Weights of a small mixture-of-experts language model, trained from scratch on English Wikipedia: 64 GELU neurons an expert, a variant of Adam for the experts.
Below are experts of layer 3 (counted from 0) of a mixture-of-experts language model. Rows are named up (a neuron's input weights, with its number), down (a neuron's output weights, with its number) and show model dimensions 0-255. Each number is 128 + 32 x the weight over its row's rms, rounded and kept within 0 to 255. Numbers have three digits each.
Before each expert's rows: "raises" lists some tokens whose logits its average output raises strongly, later layers aside. This comes from a sample of Wikipedia text that the model never trained on.

# expert 176
raises: " seasons", "\n", " Succeed", " Report"
up0:124124105162136076113176125098102150142141100084091128092092110093149162151114108112106102157156087139141177206118186076085126123174210140068149076155123202131184122172173107124097148131148115165156119161088120126140165137168135070131073156114086158184159130126178146157129124137135121148114060070067141077121190145165080165132191140143090102076112162117136113103141076133107073061052168154125096131107137104122088144133198144111131114133146069057134130176156085137075118098092134184172176116113110165128130130133157126136099144160143177054107116135135120172135067146136111142071178160165066123119170119170162142142111170103134152110163133103131120110114128160142208125141110127157070180100111148106135128157087127121140139128095156152128140105139132104146132110182157
down0:085142116135115148113051140149055120080125098129119131149106136158112108226173144131114102094154140191127114118094149114154135120165174097147158159149154142140140114091109163177139129112109137133153106121115121138158151153105120129093128178117153157154146124174192131139138077125105140102125142107087089146092152106148119141108125165109094150142141142109174152136148139110082151151108124085098095087132085125154105088112086092159132076113141105140118080218086223117128125098092108125110090107099162160152173105140102144174152083180089122162087116092136163069102160189102152124096179094181104091180143137070103158144165170134094172166062065225146078132174157115108113088100127073139157184166148073116111123114090160152110108098088111092140149127136182109102131108219180
up1:147169094170162146166123133175102128174179152123114157081129144117111139172105111205062077114126112109034099207127112106185145113089081120176159082147149133112154165121097129070114138102121088115174152123145112128168083143111173173159080085088160143102117122106072109154116065132158081142097131106119120158162117110164152121151132112054090139152162150136167107146181156104144079047143134155162105138064146127108149173103093102140077118129101105100102101131117143106123150107129119134126166139142105157111143189138105069153106083184071165171156133119083206135097157156187156081067169148114141143103125137147110063147110127095125156098136075142126176122110117102150172152109079158150108167110092101115134145152153135077119132144082180135171096148155147155107083168052143
down1:186105114127105103107134195122104098138103155112075179148108145094108058057136159095157131130128158113183130151111104175100156113171084151140182157076118145188094171084143154083075122140133175072103159148106125139145152059122087065096171101135129113147118080099089204155120203108113071088096042107105128168107133143155133117103142083153099145113096113124149124139104127130078121152187138126139108093195138129143169105120146090126126167137125118079125158114153170121151196083131166161145161154129139124113133066183210145183125214162174219108151087119133122189117059115133091134145141125122140121088119097136132099143171106144081101157138132124156104169122133106131134128078147129093108132120134063084105092137116179129131114116106112168147180149157136166140091144107121
up2:147134156197127105143181122093111108136117072076092170084158111148158138152064097164108129157176195144154114091082175141141173152133123147154164141173123122147066181152107141144123085097107193084116076113133121115096090166110080165110063101146130081160178175094183085138101124148102129085105102158084179172177104133070176132105129055153087139075181138097102075134162113167185120079129160150114110123165109116148154083168179116120170114151156114100162142140158130119121129167155102173204100152091108115115131088146171112160142079147082150131177045103106129138151125118156078140156099112130161133117123184111173113141153181089153137099157112093061091162115134144143186101129124088151121114113107118120098140111159150069119145131099122167073083148135141152141070159118157
down2:153181111111106125135147102138146138091171102177158160142153055150106118132063121103146101097150136149092134123142122064168190088148206130126081132087075167114078133195147135100159153108140136185109134104106127127123124078136125143107120133128176089148133068171116121143131123185148132088148132165157139084166107131193090121102078127167098061155166149108108108110102162192143084077128125138144161180100118112144134157095138127133165120122131094136139122039111167179166150087095132108160078136150159107190093120090173130075128091144079158139135157114140127132080108166110199140105112059125106131138123133093179138138190129131163102136150173142154106098164155175139069167109118141131127159155035170117144149101128105134075127120121115057203149081029116129116167115128126
up3:171090141107149137169196099105126136127146137187156102143201159144160104144128094130158114155165115158182176086146125188196166089134123122066169165137140138156113039115070153120167116134144119128113166141130114083144094102153089106143138102155076047168128122107073159125133105115153096061186157153126098121129110147124108133130066100150150059098145100139147131124117103124111098122130133161161172110115174062144153115152166119077085071108161100127210158148119126035147129122069133142151196141095179123100179127096087169145119099096158151113149149184174088139089134141120155117134071115097115083113137125142174143114134119171127065093126093055120114150092129087187132103153126136146123181069096145068111134133086127141082115150125176114092142133157127154161116186122152
down3:111170110123098132076139081138135120134132153129184210119148143095064155128108088190123148119114186156176133132121080147094134131123122069155063185111166095169124123165132156147100144182123149132110072174148134106140067154107098114080178136177165154177122153114160045126124094107116188106147145096171173135166103159117118147102115179121143167072107142124111138091162107150179203129092113143054156089105077112143074116159165094124112159109104117125081181103129091100126165077118067127170094158148118119141130095125122182146095075141103184072218102135117167173143100176134131166063128121098115129121154150095108142158060128165091177070145134129137125073127121190169101152144174136136085119073058139131141136129163158104127109131100126114143147122137134114093112109117136
up4:133141126109108067120122128147125107055214098144089091149130133129131168062135081195136135160129140116104123175128114113089160087076120151085133107091111183095159115184101147059139117183114181150117140161143101096166144119126165139139109085166133117137085135163161087134174125082170166189066106068131123134132081173113091108160190121144138120156118146070122173108125096114105178126121122121081110153141127098144158128159163114081111060072128082100107089131136126126115136123166126173152148087128121120083153113140157202112125097104135149073147151130147100130166177128186147141132123079107141088093184117107170154095143114148123085161184190151092100084182114137144179128185171143180177109141112050089202122143131110118146054099158115151163090131129110131131198128138162
down4:154158115170177127110149122085112149112142126157109126116100121127147108141182078155152087099099118140107126173107137183128118120131156129102078135165125097137145140112099142178122154106074097139141144141124091196175163152079156093131133155162096176136101123146093124128154116076200084102148105141100164151121133144130064074085091185129116178168111099104167061124099108120112114166121131091111102120118110153130104131098079159106111118200096149132067121126051110142168107096135111122145158118137155126104164149065129156049108180111110118088118147137196118079073126136152114035175140140137176130121184170168127153092075094132152143155112222169082092141158143173107089106155096158120208109148131142142094139118065214078179149082083099122153164147144130097146160141170123
up5:159120105190149194183172113156150136121114149100143110152177154125146133107103139147115095108197135127110161183125082171148126134060155138145180120141121090164115163120144132185126134136111103084139128141148196065164127100104139133108111102117137076096122102122102136175132131188106116137100127135158142157058123111145120185148192163119176098109155117095099141099183109044121083149087116136166144127086081136129138103129198120099103076095111074143173108123128124114155159130160110069211195128116093147020186116109147139117091144162095136083142117082159120098046116171135075144137099166148146107107129111106130204165135095153134118095130101176152115138129159113196117090144090144163148155137124089116128106127090088109122119075102074138171103099136083156098107157138205
down5:145145130116198175131198099093133158117085093156119134129093126106118126125106124112140086141080166138150134135154110120116123095073119081092171122129078104140125171089113164102074100141128146106093150113144125153057166077117108120136134163092081166150120155113076085161142159090125143152137083147161158099139131164126104112124201101116088112093112183084149069117163118098149135163089145127164106155159122147140129066155151095161055131086099089135077134098166215054143122136107142113140146179210096108088130161164110131061150147136110164082099147161136174173164117139176147092093107154118153114200139198129168149085094076084055133131100147109116125094160099136093163158171126151104114152126123134130107105081152124158148137162142095215176155139079158184141131149193091
up6:097135146102102138108103185116158132114134123092086083166106119107133182107110096069107107157146117144123143082161115255169083116128077136154149124191139162124154111101113140134147037157100137151111146086162093158099173094111073113077135060139132095105141165085088125114127062120124105180126087129129158162070132133133135145102116120147154115156144181165175151110146167162146096139187135113091138102110130190099180137134180156122090167073140138184171116147142108091120158102100096142179225115114134147176125165130082099122170112121131169073122087153107097144142121130141113154139074103157148118113155170130179086089095149141068068109128156101095119127102097129146086158184145122177158132120147117124160099115114128075153147172083135131147141169126064066169190121126152
down6:073099153149132210112146049133175163116108139129106083166117122156098101092110147100085139126165126102111105111146156099084145126121184105100087130135181103131089157089156103160125148103078130157123159132081134161096094067106112119147097156141128157131124166108148111146125093124083155108143070076118097146127110135123156175164123123131121129109099120129125132144159129119170108103124116070086155106106125145099140145112103186156129141113109029173124113035148182139115169139144109100093102135184143153119177109082100105067173114112228182125122113085151147181135112152105126128167173076151170109074152139170134108097151162108144149218112165120049152159068162121152130113137146099089152172143152198109116192128176125142103072125114104111130184090141126171223115137135113
up7:132181146167124099158063131061130158116129134109162145127206131126166088166140097158104157204107159104128148151139130092132176152006134125108109070150117118147176153129130172060181126137111107124125159160102117127136121109112113147120128165134065121158153163142114122118082092111108134158110140148106116179092100118103132087194088147168052148157075137078132141092185140133164123070145118128112097098122217132181155142124103106128171134148137093124145122136180106158113124136111093146111064161177128106116119143098152185134104108112159105139141152106191167157112094149128150073147108067109136124128107186086118145162129142140101066063189106107121148163164135102089119157172132143190110113075099163025110118169190122125167136100164108118134118095109087105180146129161128
down7:153063145142115100071084105158118052081139169095131122152123157085112131108121177143145194110101124146123155081189140146132117105152083086154173110120101155132093107161130166128141136114098106150131167095133133115120106118155142203096116118068155094079163149167112156153107141149162128146137118173113068169096154128159079131093134177145142122106168129098145198201154139102108054159183138110181138097151116124055110130149173137120174148092069075091095126170153103119131152150092098120139195103137128114154186094123145136169160177068136100114135178174188129140132158068122048103121111137123124133153101112057126061144077103114189099079118087097153096140135141052101159165155104152170138084117176088108124093166115131085129162152126095109117161102162156134123106130169159
up8:138137157074157119141133101130171106104199122105185102103139156126160169112103078150078179139106076124134153102201102153190128116088093150120194074141111174124131105059151117119136117099092179126115140149127189091171072171144070125120149160077117118076149093191134111193115145125131134137081128109122157143079148127115161128252132112128125114125120152129147183094162107158180090157106161136153139136097147127124146110132133136102102094136138154112143110123139123132052127142134100128108144124101079110136079064133183170121089107149178151070111149124095162142127101120133104149141058142100124105101143188156152163119174126153150086141129177109118115135134184098133153143191123127163090161096100213061144092095175117136025170055128111120126117131094132146135167117127162
down8:114186147146112124110162122098170093155099128177111107104158153112121083091143132152108167141127111213121204084052116121154092117119143154095174131149141107093142178118149120121103100133085168143161105091077141096139134133085060094118142119099078094173141094182185103184140113164101078099105129139135111110112174118079135106095158105130097121179154139167137168153151065091093150053155116123140116124140121195083131197135162143112174068097124146133114115127139097134083102184182126106146155118153105136117115157086148162134132128129156074161047165146127148160181140146128062087144077136163063119095112130095120132125113151087127165096136099190090156107146155180171087113121106085141134125175129076222082134085136144133155151116113106147115149123138134178076138176200111
up9:166186201132091103148162159102124127097181092138188119076122102134107090160107143148142092117133149140109119158094158137132175108153118136133129035080127124124097129119122097106116106069166220097127174138105084132104076079143111143102125141058096085129051148144098149139087143153089097094111156111082080118129152128117120114135079160105107121145128170090112192140116155159114104198136164136116136099159067178165118156146103074166135104128184171168192110126172170128108118156124094140108134177176175099167145098143124068174126146102108161119129091122157106114133054098120079096153165177163124124061153117143180076139148132097147154119131134147102186139147161109148158070099121122132071121092125077138166125141136119072192091118142178070117079174086104146139138159137159
down9:140158102109135127164187163110180139175110070098142096168123142140190109097119128108133123141165135139119167124125092123083140107180217171129158100172140127135117108087168183093093053186126170101153150099161147130137107135110045150205140088113079093123105123129103089144114117141113117106166150134110056105066082084076090128181150131119147158132129179131086160092099159181147141123108114137139138135133189089099123132125132099088086158095093111145117145130171179170126076162152140090070124138220158119149157133116117145139144166123124140075061126164098084129115083086121142098151141138162161099081130102124092119127163161111143136094096139162122136075128180111115123175153118100150157139099139148124115122138136051204168074179133105176157142091112067172050162146134143
up10:113121079153076132132090103144095109112112067129085120141132109144143150130114125154103122174199144146154115067092105163148195133113110115139185101170135181178146152178152118142128104118123129127081114106102137145159125118122065124103149091115088108087103181095114122169175118158108151185144146136147130124156155126065109132058130121120092149089162108103123090081183215082152145174171098159141169158171127127117149139105154138100062079147117156185110150135130150155173158080141114132152150155087098115088143090135135104111183129173079158098131178147154072145159122134192164157093060075096166157035138126163152123119172163131093110120128049159120088072107131096137066127151135078114128162085160129067086140204122145086116169099113085119127070128135155119125104119177138
down10:132163094130115087145164134143158171150145124094144114109136114083116139159112115136154099089149140083156162111136145069143134063165117111053127158063137149174120168141137176106106168088113092122073125072147098145090119116122025086084124085140124144124136086150144138116073145173127140137129144122176107103167142120123110139142127162203078109124121128110099066147135176164116089138135096160137092122131129166154125141162086126127094163134096080131131150000077184102161190069093138089156105124171100112160061120093160126092155127160120195224157188160114141120166177176129169130128109116087104123153122160131152114161221113157139106114140155152122097112104077124155085172165149098141112142161114187134118156105149126139087131137142145152176133099147115129129150108129114
up11:168194142112114179111125138151167177083164072146105177103181137140133084138077118174139103078160134099144163106118079150152079139159087114155098145148096140152134145130112124088124122135159171123109160108091121094095078196156169170122183133189111132114097129133135130141094154133147152099093126119145117127143100054113193150095069122095130136090147094141116114108155113077095069097091121117168104136150149088132113093120084068118143137080142146129139127158101045192136183080184131091185150158187073116051138102098132094188119168130125138089153104111149136131128122110158117093176140209154118094113199086124152225102103114091168121111091129072133145110186129138126147138128143106178093141102109090079170106164140085097138143136116166136122071169144172090134158099156112
down11:191129153115112066124138133120178153160136065077183132031147070097086156163097085117185118115150157086171119154161154116176119130130089145096080136070130174152131133135129165175094141148154158175120140121125129130113147125156116138029145120125126160076124137108097112084165190147152141170145126114133177119106149072111156120158088138178122122106174176127136119141194052078111114130119171174123123147095100143204117131131074107122119164154177165150111138128174215172074106065105131112079125104104146127154051115117120134096147109134163134129167137111150173157120112175150101106096158127140120099200115112107190104172163152125099084077099102088076141151100131090111077129112149140146131074112109118153127103129092105183087138171127092138186149144161135125105114091107088
up12:134098124145081113138109134115220126154121116121171086117169104106129138142107130115047111193110139094110153166133062124099144186130169046143113138138143156095148150169074138113089069104168143131055166127153120143132086185116145146104137107093140136140111159107181119191171142101131093037131168158066114123099120172151102170140107159124136131133125153072154117082109118157111114104114109166147112148070133132151163136183103141122117152122131136140214096135117098157122145067121093141129106078161161110117232084121095073140084158094129114150135111143147146142128052184154186102164106141144104171169118151206151074115114111146098142115153163128113126130195112127122155073120120138220117136118152154114162133168108087116142055092171082114116149117134161112133106077125113
down12:132128131139053139144152123125152144086091135082188134156126127090152175119118176171112119169158129116066169128168078097076139119134137097103106117170194151102220034168116097140109103113151172165132093069082176112136159110094189080102101114096136103090100182098120082097090060126063151171137098159023154116151093084179093139150124106191127080097144132139120135142162143153097129167130123138144184108128117114159142140129100120127125108139165197154137171155158124198095105146151095115129082086114164093197082108130121081090120086150181143119106100134145088122110119134159086112077163116190185133159158172058118113103127119157153171101164096168102159160147151108147111059118124146155155100136125148129132147137149127099126131170124131139151137113141168132089127083104143